{
  "init_std_router": 0.0104,
  "rope_base": 500000.0,
  "grad_clip": 1.0,
  "doc_mask": true
}
Below are experts of layer 3 (counted from 0) of a mixture-of-experts language model. Rows are named router (the router's row for the expert), down (a neuron's output weights, with its number) and show model dimensions 128-191. Each number is 500 + 25 x the weight over its row's rms, rounded and kept within 0 to 999. Numbers have three digits each.
After each expert's rows: "comes before" lists some tokens at least twice as common just after its tokens as in all text; "raises" lists some tokens whose logits its average output raises strongly, later layers aside. This comes from a sample of Wikipedia text that the model never trained on. Tokens count by the router's weight.

# expert 25
router:481515505474469476524478470522486517471531533527532527484490519527476472473525471528478474485472470479481524473521522530467474524469483480490521515528478479473530533529518479526481519474523526
down0:509518475446504493463506515497509495521468487494503459527484530504517516500463450497496500536520480537497536441562502505477503499494510473510509475456471515512468529519511520487474508524505510
down1:556512514516499504495471502484491517515491507519529498466502497511488471521533470521500501494493478514500537477432494506478517525494496469478464492488534521497507559520569492465504561493529507
down2:450570519491486493541533517509548520518503477517556482536513479560487483506510494537520509555506499496490512485545536462484521501460469469495542485479494493493505485455539458508512471471501528
down3:522530483517505513489539479497483471461521531486479516525539557500521480500532523493523518528575541515521473494446546503525489480508478448484457482480506480497507508500522519489474523490508472
down4:494467421496484457537487506467547479531496510506497518501489463502511522472507524474506501513494493476455517465521518492524469526518510488498556506498518477527546482502533499492519499464501506
down5:515522502482456467513487509509453488516495539491485514501511504501518477474521503517522459445517459507452448480522503522514497493513495449498468505490472496534487516499490508514520458511509497
down6:465549484516473500526477473515477508518508502464498511507527488457502511521567479508481485514461501506476521510470477518540533476476511483532477486512539487435538499484485488498498481519441475
down7:485520494498530474541507486510523484510470459462495472495500502519531495467507556522539458493481491522474539524528493486481476487532504529556526502457492491519494492516493479493519545502507501
down8:545488461546507535541514477495491492523507482528458487509507537479488479471498494490550490494503487446517476490467487477512546497502485504506459451482499491541523498539515476498479515537464556
down9:522502469493482506508516467492520499509499472495515489468530502505531488494524506538493517485504510513522528516513459532485522478453503463487520535539463485517497540498481521504492449469502521
down10:495520519501528514493518539524488518468508511537542503477495557495483512483532503449489538512519445452515512513507499516483467512472514523486529482550471529502498502513512476501528480489521511
down11:477475485500488514507516547521472488508500518513475483491503513522479531570494560479465530505516518538504474497486490487525498497473482426496504484463493507547482472520490459477493527559485493
down12:455499559509502471509520506471493494531508494519521523462498447515512550485474488528483490490514497488507537497492487496515450516492528496462504522526501542502466505474482475533505448497497460
down13:512528531528526484498506545519523488572479499486500492523503497519464509492517495540533499520459520499488451504461503534535474546478460513503511534501553543517499502561445500502512501501487495
down14:483510497534505502508498512537488544482546444506471484505505527535491454487528471488509492466481487503520508474479500524493481451508500516460522515495490561509514471491537495498468486494488518
down15:486476458501550494475508511496475516471481506525471463523475518478520557521484497496473502516519468525514486470539531512482477487527525491528506495561474476505486484453482437480503529492506488
comes before: "1", "0", "2", " |", "3", "4"
raises: "art", "ult", "shire", "ire"

# expert 43
router:481515496473466477528473466526475513468531528528534526483484527515482471477530465522475471482466475478470521476524515527475477533470481481468520518525481464468532525527512479517477524477521529
down0:479512537496502477460485467545496522476551562500479479502490481437525525538559503476493526481497481495480483535508448492503488504499481502517500537533505592523491535532510448479510499490526485
down1:469485459515495484499550532524505521499456536488479504475495468502504499489452513511461517447481521482530489507525443526485462487515476492509480487514503522533520473469474517448448459519496527
down2:468462494498457522513477497547494538454515477472467521484498488489517513468568481472486525478484489485489526555516473506498463457495505446489505488514467532491554501502482524543507533518523526
down3:463510487481461488468469504505485507515484448508541495503563470515493494454496487484503473487484509461479480475481475483500493493490539512521546527506493508486536543487488446497543540487505499
down4:491496502518460511453494495492486477466508501465462528426474510474504496433449488509476468483473526523540503505503494509495490487519478489486481525511524529510506517500517540496492477506503481
down5:507531522489477520495532489465504453543513502517498532531467479532423478517532507500505496523503506514506499452500488510508515474547549514502491482515524492544520534496502533526455516498493494
down6:569491520483528514476492497492505487492509500529522508535536508521475528512499517522523480477506512541527560526515473515470498510468463462527443486525511505505489531528489509477475520530462515
down7:486503515506506475484483521485516533519470544521471500503486458496469507565508471506486501522494518510546482456454526483518487490459523466531480489519513458499491534498528487519481490537468444
down8:489482498458491548496484500543482481475479463506542525522484516510514517479500523519508475522549469482486495518501481505489466490484492468473485531518528477486533508468460530516483494475452540
down9:500492497464495516537487509519457525509486484473494483494477520483482499471482533534494522514497470470452517472505499509464492466486485519512505511529529519523510530469532506488535461485503515
down10:508503492566455495484525404482488507526548501508478503531478526503498526480496482508465508522526482546506483496485520501513520437479469507502497479503494509481513494456496489480493483455507480
down11:531498466487451487515508503492519511463474489510520501527513544493521506459549487500527499515491456547493476497524514483489496469484453452470508468531491488470492487511524536520536509493512560
down12:508486509526505492479533482498533484544459495489507481532502450527463521527506497507509479493486522492472517485508471473514548438470491527517526441482417474506478514466509533507488507478492505
down13:512467523476465494486477517537511477498537505485473515468507486534506481532483518475509480507477489439497557485487489478468498546505482538496528520463526476504497483499520488498492476516467495
down14:517561543523502485547579575523519572487462480506474502507494525503479457501517476517450500502495486465456497486477452499505462509471488481551467496508490487469484532512567551505545518519503539
down15:523448422529466496459520485499565498492473499522472523468522507489515518534482507548549524477513524496527485463525477512472518519461490519519502493496479509476491493486491515531472512483501503
comes before: " |", "9", "0", "8", ".", "7"
raises: "her", " than", "urb"

# expert 41
router:490508505481431480501478486516460495451548516542527528492494545502486461468503432521490482497485489507499493465509509528462490517498501490474536503557488489427529543521531500516500507498536497
down0:470490497522552489513518483502470515501471533473441490449499525549483507534492495465495482477522491489493499466524538499481504530490469481504507504510493519485571520494543525502517501496503497
down1:472482476509528489484490546496545512490485483496488500499539487528468532512493511450536539477498495498499508488522518522492523550503501492501470482473489521486491469462497516515495477550494509
down2:473537502524486481448467447508540510461481514544497412521538480507510488528515518485521565528488498471484508486479509476484466476509490487486483484478476506449532468476487512504499465533505469
down3:492495508530523519452500538518534457516431535498527494509453524465531507478555509494463508503513487492491483542503503503523512510477495474542494514475514543556510438498481454516561454545477487
down4:462538545521493519540490496503500510495518544458502492506473471508485507518524542470459489553498503483471523485490519529508485471512452483469494547509466488507542538525531489485503503510493469
down5:507510507476494540458505503509543480515533524501451500526498493453494481477507499452513483514480518476512515503466467485477510503471522502482512502515470505502532516526455494486541498498528489
down6:501470506492515502508510496460515545523530491510509513570486479482493523498505530481538528501464545443522479480536512500502475504528478500492476511533469460541493480489493533474511486497448504
down7:469497522533503502497512521522529501467527547488459558482487471500452517520527520499490510497513465519501530467520515545508531497496469525540506479513482501450480520512507498528471484503491486
down8:456508500522496471484532493506483489515538472516482515441514459512513489527476496533515499447479512522443492505496489456519480488511498521502442466483458496484494529465529506500468547528505546
down9:522512490464544536494526472530482499506484513502444499502509518486520506479497438459482454517500470515507455472488470495474483524520499524453497510518544505481502493538457500527538483495476497
down10:497463472484454481494521469505505522521485492524480490513508522473507492465506521494493509527451533505488509497507509511555528492464525450526462473472504541524487487497509520546448540482495503
down11:486528533483533487486516515536542485518487503508487479513499485523527525488464487521514461535513504492508529487494517473497465480517557543485537508506480507510495491519529509492478471530489518
down12:489500520479495520525517501476486498453549560488498518520543518495522532514475483487519483517504526505513530460505524463482506516497535512503515475512486493435505556514483496535491458511528441
down13:503491513518528516473497502475458489540507504488492509484518551455542508483460541508540495475460468469458490567480469467488492555480514511474467511503509474500507473537516519528468497488514495
down14:526464521480502490472482500494485492526503533575452507484493503510488541520467534537481521528517520500453508476513484500488481530508522504487479526482516499473455512512518507513450494471510481
down15:479472483514522463502509476523490496482540520490487539528466484490477514455511490497484534490500502514490529445512518501508510482490495484493514503465495498513495490486498487495532508458457522
comes before: "0", " |", "9", "1", "2", "8"
raises: ".", " in", " as", " from", " (", ","

# expert 20
router:481512487478476466525479476522474519471526534529534524479497516526480470467524469524482476484467478476478513478518524528469471530473477485485520515516483474465529530530512493521479516479526528
down0:494535541481531494456472491526508549518510493522505525512508502497510501475488488520436501496511536478507518467523532485475481494508444481527491471497486506453525528477555527459457503485478500
down1:458489512532458544446490519524521484529504532535466509482535491510485517458493518471458503531511501476567482486524490520478514501506473505492492473503482473494489469501562506508529457515495483
down2:485532535496521511507507459486486494508521528459484511490488483476461477493479462504542520499482508457529474519448478494498461555477504489525524516467504490514512486541533451490435491537480510
down3:507469495479472462532517553513485496498492487494502490470468534533461521491443526469476525507530465499488489472466479520483509493467534506448490505515512450491520482481487525510516476503494503
down4:528500504528520448502530505456520470500480498515536515503541539464492541511470512517525506496503519541464463566486518495480520541516562476493488503559508480488504454490487501529519495493519472
down5:536506456490501514475513500458497479496501471480464498503488500520493527493488514496456510475541479497531536500505547463496523494489459519505505528469471502526466498496528535486472521533495494
down6:509510532488541461489511509520499511513526474479501502511538480525485499488482515548522503486506521509498512539567501475513564516522520478546502485485446496522499487538482521491518503536500495
down7:518499501475482454484499491505485540549490478539509482539497483487474507490537472480466466511482529523485507518502487506464475483526495498502503517539514490533551504473494541508492542530515488
down8:523529534479502450500467458491517477510536504499553517518491491550509504510471518512484467522514490474478462469536470558503507498446508484491522542493519499510525476523472528503506520528501484
down9:519473451505524537476518500489544449478476521526499495547514509502472528518492475548462495521528500514484533462481483487509514463505499512524465533527495505513460469502444485480498471477486469
down10:489474552492480487489555516520542485508512465448486526496491500507520501538515515499459511553505490454479516498501494524521457511473486502497479445508514451525484491507498537530497499533526523
down11:530473466497495524453478523493483478488461496519530513503508554516485489494519519480499532500515491490507507523490503524504527503526502444515467517523532497470531495511442481504479501510556499
down12:487518515534568498502468539469509508504500466532493521475470459527519482466477483494492502491493506525449506435481493517513498503503554493507464534519492515468460487502537475515505515506509542
down13:500512500494520505513560521502554535516481525504440493488501471466447479484548522533536512535478475493490513535519495496519509496515531487508480472520505510530479512506484507541516491509511540
down14:450506465517508495525508514514468530471521440529519506518504510474477486494492529495498471526476480487511496427498497489544496516486512501530518520483491488511519550455522531514495469472510523
down15:488482523451420558499503483483509503485509497514516464502520503515501498487481481525500494521546486515500496441532486493496512451540451521456520523498487468516494527484484476507528485509478476
comes before: " ", "\n", " —", " York", " −", " L"
raises: "ve", "ory", "ous"

# expert 49
router:493488550507499463506500501505455553498510514512510512511487523508465502513530492507477462496501477513481530475504505520479514525516443494486510553508462443494506511527523453515484519460537511
down0:503478521475491491516533494496459458501491502500527522491512491533484467463516507488489485437449526522522469520531480459515482476500512511488477519483508506507474505514531512493506495510511501
down1:542495490504505499488483562502476454528462508499515513521523535532525456523474497536479492515488476490509475506447521501497511463493528517451526511486514513495500520532512501485480484553522537
down2:521448484552505475471486509469490454473498504510485484496444537542466500506515508478474484493533521518491490541515518536497515514448519524473500518490529521472507460529516471530468471477524506
down3:478518501483465501535465506508467478525523511497474497511508482529501544514503563543491528504470491479498482503496530488503501530463492505537499491502492533478503505535513546525494509491487480
down4:503502497549549518464517546518502486470524554530494479528535458465538525557489504470491521530542510518488529503464516475516500524518489481495503552516494489532525521514501539504523473461517484
down5:467538509488526512470513484486449482477477503510485488515508508510523514508488497527542493508457499498524549531546461524498557552522542490508505503491528487511461504568507489467501513548479539
down6:512501481479482533496469531503519518533512564469540496488492523521509499450508514505450494498530517512474470491499529484472485483501510462539541494516536489511509454496529458463514475501520470
down7:530467517523521487501493515470459487488532498488503451499501512521490465490550485471485537520468528528522491513488489533481541545482487514482515516474509457515473538460483509530524487468500482
down8:524485510524520496480470494499525506523525446503493516486463474505502501509497505466516509481534528528485517492504518508528539554533470534513516473472504521468449483516485528521502514458479535
down9:490522534481470497529513469523521543482461510504550512534516477492496498489479540520528510534472471474490492502485523530498510473488482525527534543468468470515540520474458522499523513521535538
down10:486469512500485502525516529506503477486501538521507511434498506494475531544523519529531512480513460497474529494517536487514481518455501522470496516484511479519500519491543492508528551513552504
down11:522445509516508524477550473488475506477490477497519526530489496506475498512506483471524522488485515538513495499486487505508516472503549496500485437436497488505500511452499515490560514469473527
down12:514498508531505458471499464497500529490469498493496488501516519482507485515512522482499515522536488540506476511506474488509454508509518473496474515490476540495476467521472519481514509486506473
down13:528491481538513496517528479501509507526507467486479526480464491495504499496512474485484520494509496560475500500527495480529503548487525488520475496482474460472478509468506479479506538498476472
down14:537532550499521490519472534489516447541486521475519489509517502522503508503489535512511437495493490510476541480495497500436505549517512515464504550481518439522517517507517480477508509481477512
down15:516530524475461518491466496517494474492485512525493528529496465483502501496517495515515469480484490478514569488479476489528469494486519470470499503557522557490491508497484476532481491543498452
comes before: " the", " to", " in", " a", " of", " by"
raises: " ", "-", ".", "\n", " |", ","

# expert 24
router:481512498477467471524478472523476514470534535527527521484486527522483474472526468519481476483473475481476523475517526525467478525474477476484528523523476474466527531531518486520483529474518525
down0:493465502495462500522493511485476488496446473483474485500517451499532470514448454501478471492491494525533475452554496506585475480510512513504476480531460488511497521483455474522494502442482504
down1:499496503508500499519491495498521530477491507511476499519557449501512466495499490512486516553525517512485455505488497465502526537502510468480522492486506490491506484535498512495500504495541513
down2:509461541551496495501473498508506503424471530490474517518528465486493541529495491505505507521491507479507521499553491493525501528486486501482509495491523513492499524502507544494456486477487477
down3:512523525487460497498530483477507430510476497516524462488489499534498547474454511500513509527491495487505482514469474505479515519469549555504480513496508491470469534520522498509517504539552483
down4:485502490509542507461527528525509517476471504484498520490482538511515511471541521531481513487503472493529510472494507518503496500519527537502462497532476450543508475521488540484504501509449487
down5:485451498477498482520504473490521513504516444515531479475500480505516492451539501538513457472509503525515476479513448539483518466461475504496534482511464558461498505495501512507482487536494486
down6:487495536535488512462493502519535506520509483523527470489514519432494507474504515433471523498484506497509488451488515487468502482517489479479513513541494495512539521497536527525474465468480506
down7:499477518499515494532539499517523537470526493532500525512539487482490566513459487473481516490466483489510495508492488464513463528501487536472507500505588499492480546478402474481501481506489473
down8:488449503550482509501467526498510535490466519514465487527482509502529510497494501453570505505472491492482497542509509502480523495467504530499527494511521484523508484470525544522536556498476521
down9:527499460454487486490490473520521527540506505510524469520491502532498484483504496526472424492480506494525532510467511456481527556479529463505476544505517537491447500466511518514510499457487551
down10:466496541457502514455511499509497483497509523483494479479509521471511503555483511549495524519475545514490523440486509463499488506489469471506502477528455528486520474523513484481505535507519519
down11:492514465513565518504544520518474485492450516517479530492479434505474494497519489479477525574511498483497508462532493527472491466472460502486531506518528501471483490505513507472482503505518490
down12:471497491526461488490498513496554477505505496454491474536503472499517506511491492494488467520501533496484513494487489514492548531493447510532480548474467486479492446534523547481505500491495465
down13:484458514485502511535467531490493494501512495486521495529536516471481523498487503473515456520527492525474493500497445542509555578484493503503523519501488531468486501494462520517519486524544500
down14:499509498509489521520546536500569483451508516464471515476551463494516499541506502508539508534528509514568519511484514520533508484516535483476437498518512480507499481468530463494506482496545463
down15:489534543533558457471477462558497482511480484483441477494483483510455493490482505486492471472468522484486515520444487476502540537511483507485514474481484537535495510517528489498506491533509513
comes before: "1", "2", "3", "4", " been", " -"
raises: "})", "eel", " Ship", "encies"

# expert 32
router:482498504472472473529477473522475522473526529532529526478484523528478468471522474522477475475469472486476515470525522528470476525472478488484523523523472465471526530527517483518478526473523521
down0:510456484503490582475445509515500504534489483479481537492464487474518491534545530532516493507517484458509507502473540513515469495464506472510515473496514471465484500495468483491486539486457538
down1:544530486523524485528506539486506491523484512479536453555492525505501482502522495508514496456514477491505487539508476468493477497491460448487507539474490498493528489506512487481494505542535514
down2:450483469487502473530507484448493492525491520494472493476495552539505501534483526514505516518488516534442511517518544514517500508489508461485520482494523532517481508506475529487477478504511490
down3:501520505485514494541467498484509468479467512493518503447496536470505500486496501548529468436479517461508528431523457518492446456474466476475498514506520462507527510504482511492486487477485543
down4:505467442526543506511564515486502548501510461556518497516511552493501472530453465489537489466505503496487509525466500467501496486493530511499501543502480484517466520469462502464471482502457537
down5:503498543488508523490475523506461469525540531464539554444486541510501524489486507487522483504507485515457480520477536490482482485514515524493469484531524509511462528429529521497531530519499527
down6:510477496518487537458507445494523487477512449497530533466510504532483523477496527547482544520515484517513474487514496513523463479514473452523518531472465472515503482494486489517491452493483543
down7:547469479533479495497507533491507452498472485425510479527466483479520478481481507506560520465467509485463486521523484484536502466505500471480498479511495538508519511492473490478515531503539487
down8:524453482494506507495513506525446513487513489517491482436482506451497493499524488543471532499478437502475520473478494532512463499496492494488482515524524449468475471487471487510481501491494509
down9:507510492519516492465489502462519488502480469478515499477497475563519479487479531473537492491519494466512515478516491514522487487512480493501507508518495530524518478520515517512466480481471509
down10:457539469516537469525479534505471479457510502512492527516477486516477512480518495472512473495480472541517535513509487501458471512510469515504508479502491505504496509499524502477506520519499516
down11:500504517493511498468448506495484495484521499496501499463504522503500563519469476485485498485511490501533520540519502480493509532463511481488514500480491548526504498494529488472526462512504526
down12:496488525464481490479480521478481543495462520508542524532491504513484480499459481503518515498510497471474488516484496479455494518508513523516523466478543532525523536492515473524494465507476558
down13:507531500512472489498493460507499499512511496494496471479478491508509516484491508527494510492523474458508491506523497474483539435513505510503487524529516476482487505480545518473435467498512484
down14:480562508549518495477479503493494530485511456494472523492490497507512564498482503477529505520500504497504548490504485512532507506497502487491427518431474477485446461458509513465492484517520463
down15:526510479516507498524516499472537479532453492510486510534471510519501453491482548461508503506516509489506507507498481488497502499496486523470555473486491515524475539514509459541491524505487510
comes before: "\n", "|", "-", " The", " to", " In"
raises: "s", "es", "ed", "sc", "e", "ez"

# expert 39
router:478509495473471474528472470520476516473526530526527526494490525532479472470524470523475476477475477484476519471523527527478473522466479474476520520525474481467530528528521491523479520469523530
down0:513524467482535522498517522479504494487513465471504473476468496488519501511524478470417489503524491488447552512542494474502562516527487518515510499475464491475512454481514501495486525515496485
down1:501530436486495517518490523554492501478479505504475491537482519458487518482472527529449502523503548504539456529459528487456524498511507473509494509472479460502519490522505522534487485486508530
down2:451505539491480506497494520501507489467488478543472512507540473460511564529499498509487495501457496493498524483517533526526529528508500514521485493495468472479549520503506476472529501468442432
down3:529494503549471532520494487518508542464529524493487498465507472529533453500452485468522493463499534444509515487523513429507505496514568483494482491480476470497507537499496502503490469496476538
down4:498495471474445451511536559504488513517498513493512484500501514526482477493510499499529472486502500507511496449505509495553515567495466526454490518456521474522482527500473475531525492500489488
down5:506524521516537505480542501558467487521533447488496474521501452499483514531444481500476488491484493483507482530467477456515511571497509519490488460522548515536495510518506453487505503492450537
down6:499491506514510475476529483463541495524532518473513467490471469490493545504473474493487514509541499465482539532525493517529459522492495498448501529543488512500474460523496493521496514499491501
down7:499583517516478523551491486544490499485546492501470515494532530526502506445501492515512524510488537508485496519496476471528450503536496496514454528512476486499498479514489494515489477464478528
down8:501482537497535523522517472501482522489538517484473471488455483501456454495527489535527506536531512487456498507471492508488513475510478467467509478485545461515453512470487502440472483502520490
down9:501492528469534468457501522453474477509540515497512478485483526493494523494485526488487480546484534499501480473502483514476462540476506527525494540529504491496461482512537515512518463519497469
down10:517502489523493499531555454487511540488517477547499510521533476438491556493475478518507491555451491508469477518516539509499544498496497529511531503489523499518458439474510532530492515488509504
down11:483510464514491477511457458484475489461515505525535511510551522500515498479468501530454535515501504491460473535509506515479492473483467517555502513516517504521502556489523495481521536514524510
down12:502511538535500489476506530492429500504512482502520510515496458484484484452471494466531474517536451526509511520515495495525544517504533474497517511505544447497511525526527469472540484504452509
down13:482520494536507461488511457522518505475512532509515513468511503524510512484511480482480536479454489505511529500501498511470511476516540481446491533459471527489500534479511459483528455505515468
down14:487503523479490495527495502491468528507498465516494474527507526509486483521502515536523486537492503507491452507512465460581492482525481478512483505501481486479541494509480514460536494453519477
down15:536513485471485523483488497501482546450524458517525482479516476496531533474539483538466501495471539500540477490476505498514528486487469500496458481486497501461536528562539465508519513480519490
comes before: "1", "2", "0", "3", "4", "5"
raises: " to", "0", "ley"

# expert 46
router:489496486478457493508460488523446518494552496512502510456434564509504456482510493499501498464486482495469513485546541528479502499465486499512520509506500466497511522500524490496504530469518508
down0:511517516446492488480453509526452516497466497485519480499459484496520510518490472514468496504516528537543549480507524452511512480455527498490511509457533543529493468482472475481484521514485472
down1:478537517457478516501544472473569507459469487523486489548510481499519497516504526506484522550524487474511529493507493466511521498533510512481545483513504498470527493503490511530531479425516467
down2:528518506495504501519503476483566536462506481484509490482488488509487516486478459502491515496493514516547499519519489485472479455515530493490518512532544466507514523517488532514501483541535508
down3:534471465475467534507505504507531492472523483520474488504508475500551471512519500461449475506464475503475504489496496490527559498502499472509520528468487481510501522457487493531465513488514502
down4:485439522542521505463500521473467507500531494496516485525467508487506513492477534467482490505471502509490478530457500512532540522528533465501528533462472520549503514476471505503503520523469495
down5:465527480526527534512495444517505510500443493505493498525461495513471551539499481534504514488517482498520449499489473483535502476532520489534469509519522519474507498485496493484455488522489512
down6:482476532475512503479516539490524443486477482455471531520489477520488480491483516533501505485472496476473490485477504505538515506478513495546523499476495521475450514511500481548516509544504518
down7:496485506564546508527489452484544472513486483526506518490484488535464492540457487477487513531501494498490491481525491492488493517548494483534521530525496509515537482471530507479497498507500523
down8:481566527504517481507530512499487514540512505519469530512498456489497489510473505552512503504475461513527483459514499475473511453484478520461532502510511498511572477506501468468468511453486502
down9:454523504489515539516502462490507510499556487516491485496492543507516465512543531506491484504531504484541559516498496505473508490489495478487548496509469519438512515553494494516503492467510463
down10:482519499496489496516514509497544501509466517470479489549542460481510482530528520507528498507504501472499459473526513520488456491508504477502509482517547492463536524545513489476478523464513517
down11:496457520467506488480487449492550487512486519476537519505496513468508527507469521492496497474532453457502512484499526493529493478505492502503505503509478485518529581489512560475477452494552509
down12:503562470500468520459512507501491508510497484456506464465487496509451559495480483493501471548471514498502472482474520440526483528498472533483439509473481482502513524501493488495519505488451462
down13:523484485488510484523452534478522493485550516522512482514500517457545520492497473478458491446495487500480496485498510481501508471517512507498511473518532503478516500460470516548480520512561497
down14:499484497488544480503532499505512490502455512492518509524535497490521563484530487513485478490495537507517479473483497511470486506539461494497496489515449508474513498500499512531506494509538513
down15:529530518462463517529483489554500486508528523502513492492505507474511488458494531542465486518448463471523531487491480488507474514500475525452499502491460518469515482527504455502531485488492485
comes before: "\n", "-", "|", "==", "The", "==="
raises: "-", "a", " to", ",", " |", "2"

# expert 7
router:493491473498491495523490485525465530498492513510500527469452498522475477492503492532453451496457476478492525506525500498497494537476497500482511516489470470467498518543504463515416545473494514
down0:455497531476485521502521518464486491510473487520531498472475501469512511488539506471520499502521504461502528488492506504483470480539479499504490544548518499481486518532512476471506443474544483
down1:466547523509501490498479522501499436504477520484486489469475527490508519522519459516450523538578549441487473501499490498488483531520539533478494483503546484516496532521502521493516489483488506
down2:454485479503480529471508510506446534443530492485522495507437507466490505517538483469496525495488474458488558490552496532503477467513522506463478523506506472510520460504533512517489547495472493
down3:514521486487515528473537486514522506503476510454500454436506487475544512465509478510514521490501533499498492554501505482506511461526522480484500504471509508487506477468480514486502499519461517
down4:520470504522525527494530497525541487513501516491451480516521500524484490454519545480472493503508495529466492491503464524488502524535517507506473507501524401522493519490495468518474497528456468
down5:513517493518483507490535478466511491453576465447471479496521534538481490470502486517503514515482494500473525540515479514494536535462486496497496471477558490498454486496511484492490497503475538
down6:482475501479503511488524491501474498493496509540507484482475509506499504466548491491526525530519486510489490493480524523445514525506510516487474511478479493494487491502481535507541542520503495
down7:537502518535540476530473565492494470520497503517490501477494475541504507479493525509508539508519477487507518509508502503520471478495466520450512524556466479512526482528494496516522492534494554
down8:486495488457509527495507494505539494487480508511524478528450497499448512483498481484460492490513503494502544482520503505502469507517431503470543505548512493501499507514517454451517463484507482
down9:505478476468519486488487521449490454500469470489490545510522491508522495489467558480548512476537530491508508433481509517524470499496540509520535464499510486532496463527493522491463505490508524
down10:537498496543554482457522473447478536546503466473484483507437480501515485522488516477511517492491488525516486547484509512500559499531488535525504500446498515501495491467493451470533507491503493
down11:508482480495467521478511463476543515510537480514520487478490515521485470526512514544489477479499512495532470525485479530449488534510470480449502542503531569511561484527520481468511496475492526
down12:484493540473485516468496523508511507501509496523500466480535484484514420510490503514485463503467473500527537471488484482470441443468502466484511488483465492545524490477511484507533496465474485
down13:518480512506518493496493505475500510496516498511488500483513488534519537519490537494539492539501481522485514532502497524510536536480507539495496475480481499498477476500466491513460531516516532
down14:485525512516482509518510557516478496452511522494494507507531466457522530504526488509504517511516501484499478495448468512489484505522501525491518515514499471493517514458470496488479444492499494
down15:541487501471509472490455517540468487488528473551503488531513515550501491510462497479496456533521494526520483519534518495493528478536471495481538533489508483498505515494463497560487455475553518
comes before: " of", ",", ".", " and", " in", " to"
raises: "-", ".", " (", ",", " |", ";"

# expert 36
router:477511493474470475526477469524485518466528531525528528485481516529477468471526472523484473487473481477478516471522519532480471525472482478483531518526472477471528525526519484528478524472522515
down0:523476452520523480517530482464449503529500496505497482466476530498491432476512510491492473545529467532528527532532462524537531510506518545548477457517525506532538491510526508516503503486508556
down1:489556487460490463522546525509470510545463485521537500506497508509441441511478496540530472442516529477459516475529494494457511484509494540501503512521497523481500501557501529486494557458530500
down2:500538525483516503492490534475531517508471502460483487499442504515472485483497551464520499550500533480446430502496553477517487512502486467490517502492535521472532524491539519537499472504540498
down3:531530501510485469522475485520493493527493488539512504500512524472497561516457444449532496505502526498510505512461463530481439436515534493525473471459493426543493525430466531470485474506465490
down4:462483469531505492509473489496469498482487472546496496514482508496504454490513530481509493502490541507480471532513531490490531530530508432477522510463488535488510515477498452446522463497487485
down5:481501498526536518491467525482469510511516500436476475493496498524480544480483459458479517461530513538511476531486440507511495507483459502505500520491524527491453530505481510455524487476504502
down6:511446515478490501499518510505516496501457532507508463475503545507513493487509494505472502486490510479490536522533486481491506495496484465455510505494463469491492493523473509550554525536542464
down7:520505459505488473494522457528421482479518497530536514502526479492516470479521479485519487504513522451543490502466481505500541439509551498507509509522479462502486519548526505560497532526540485
down8:473529525501512489493561516506495482478458510530517510460484496508520504467472464490514488514458495469560540483463445539513450487492476483463465500481471508522501513457515504483481511482501477
down9:502507497507490543441483471495481496477542506483548495507499503531492498482514486464482502459472525486471527492518533493453459480466490516521484498489548473494471526491461470565512491455493530
down10:450502506460511506494480507528468519492480510528513493515513520499479457470520497510534512455488508478502473455495540499480489455490487480465492501514492507538515494494525458510524499486529466
down11:502501501478520464554485483523537474525466485488462496480475501561506539550527514512529514473494466462507474439505486575501483477482478519500470511484495459493515514518510516508455492492505525
down12:514473484481489528519495527542530483535529495488491503495515532510494503496537563551480503502493478467497482497498486497452506476500519405519517528501499494543510501494483536460520513467486503
down13:501448505497491475500495481488472437474519486490505491531518513511500462490479504457527500489485520507464497518490559463511499465509492500545465490474480472467467511535465473498541530498493503
down14:502510479510515481512506547526522505516484519495514503452494473529462492485489470480512485560459534475462474525533522505479486440501518496516480496486543531485497467524516476475484515503473486
down15:490453496487466428504486523467499554471468488495556519482508523512523504506514463516505487485502487440462496534507520497475489462488513498488509503482519519537501501484476492510504488517514524
comes before: "0", "9", " the", " which", " be", " —;"
raises: "ells", "alled", "per", "e", "amp", "ead"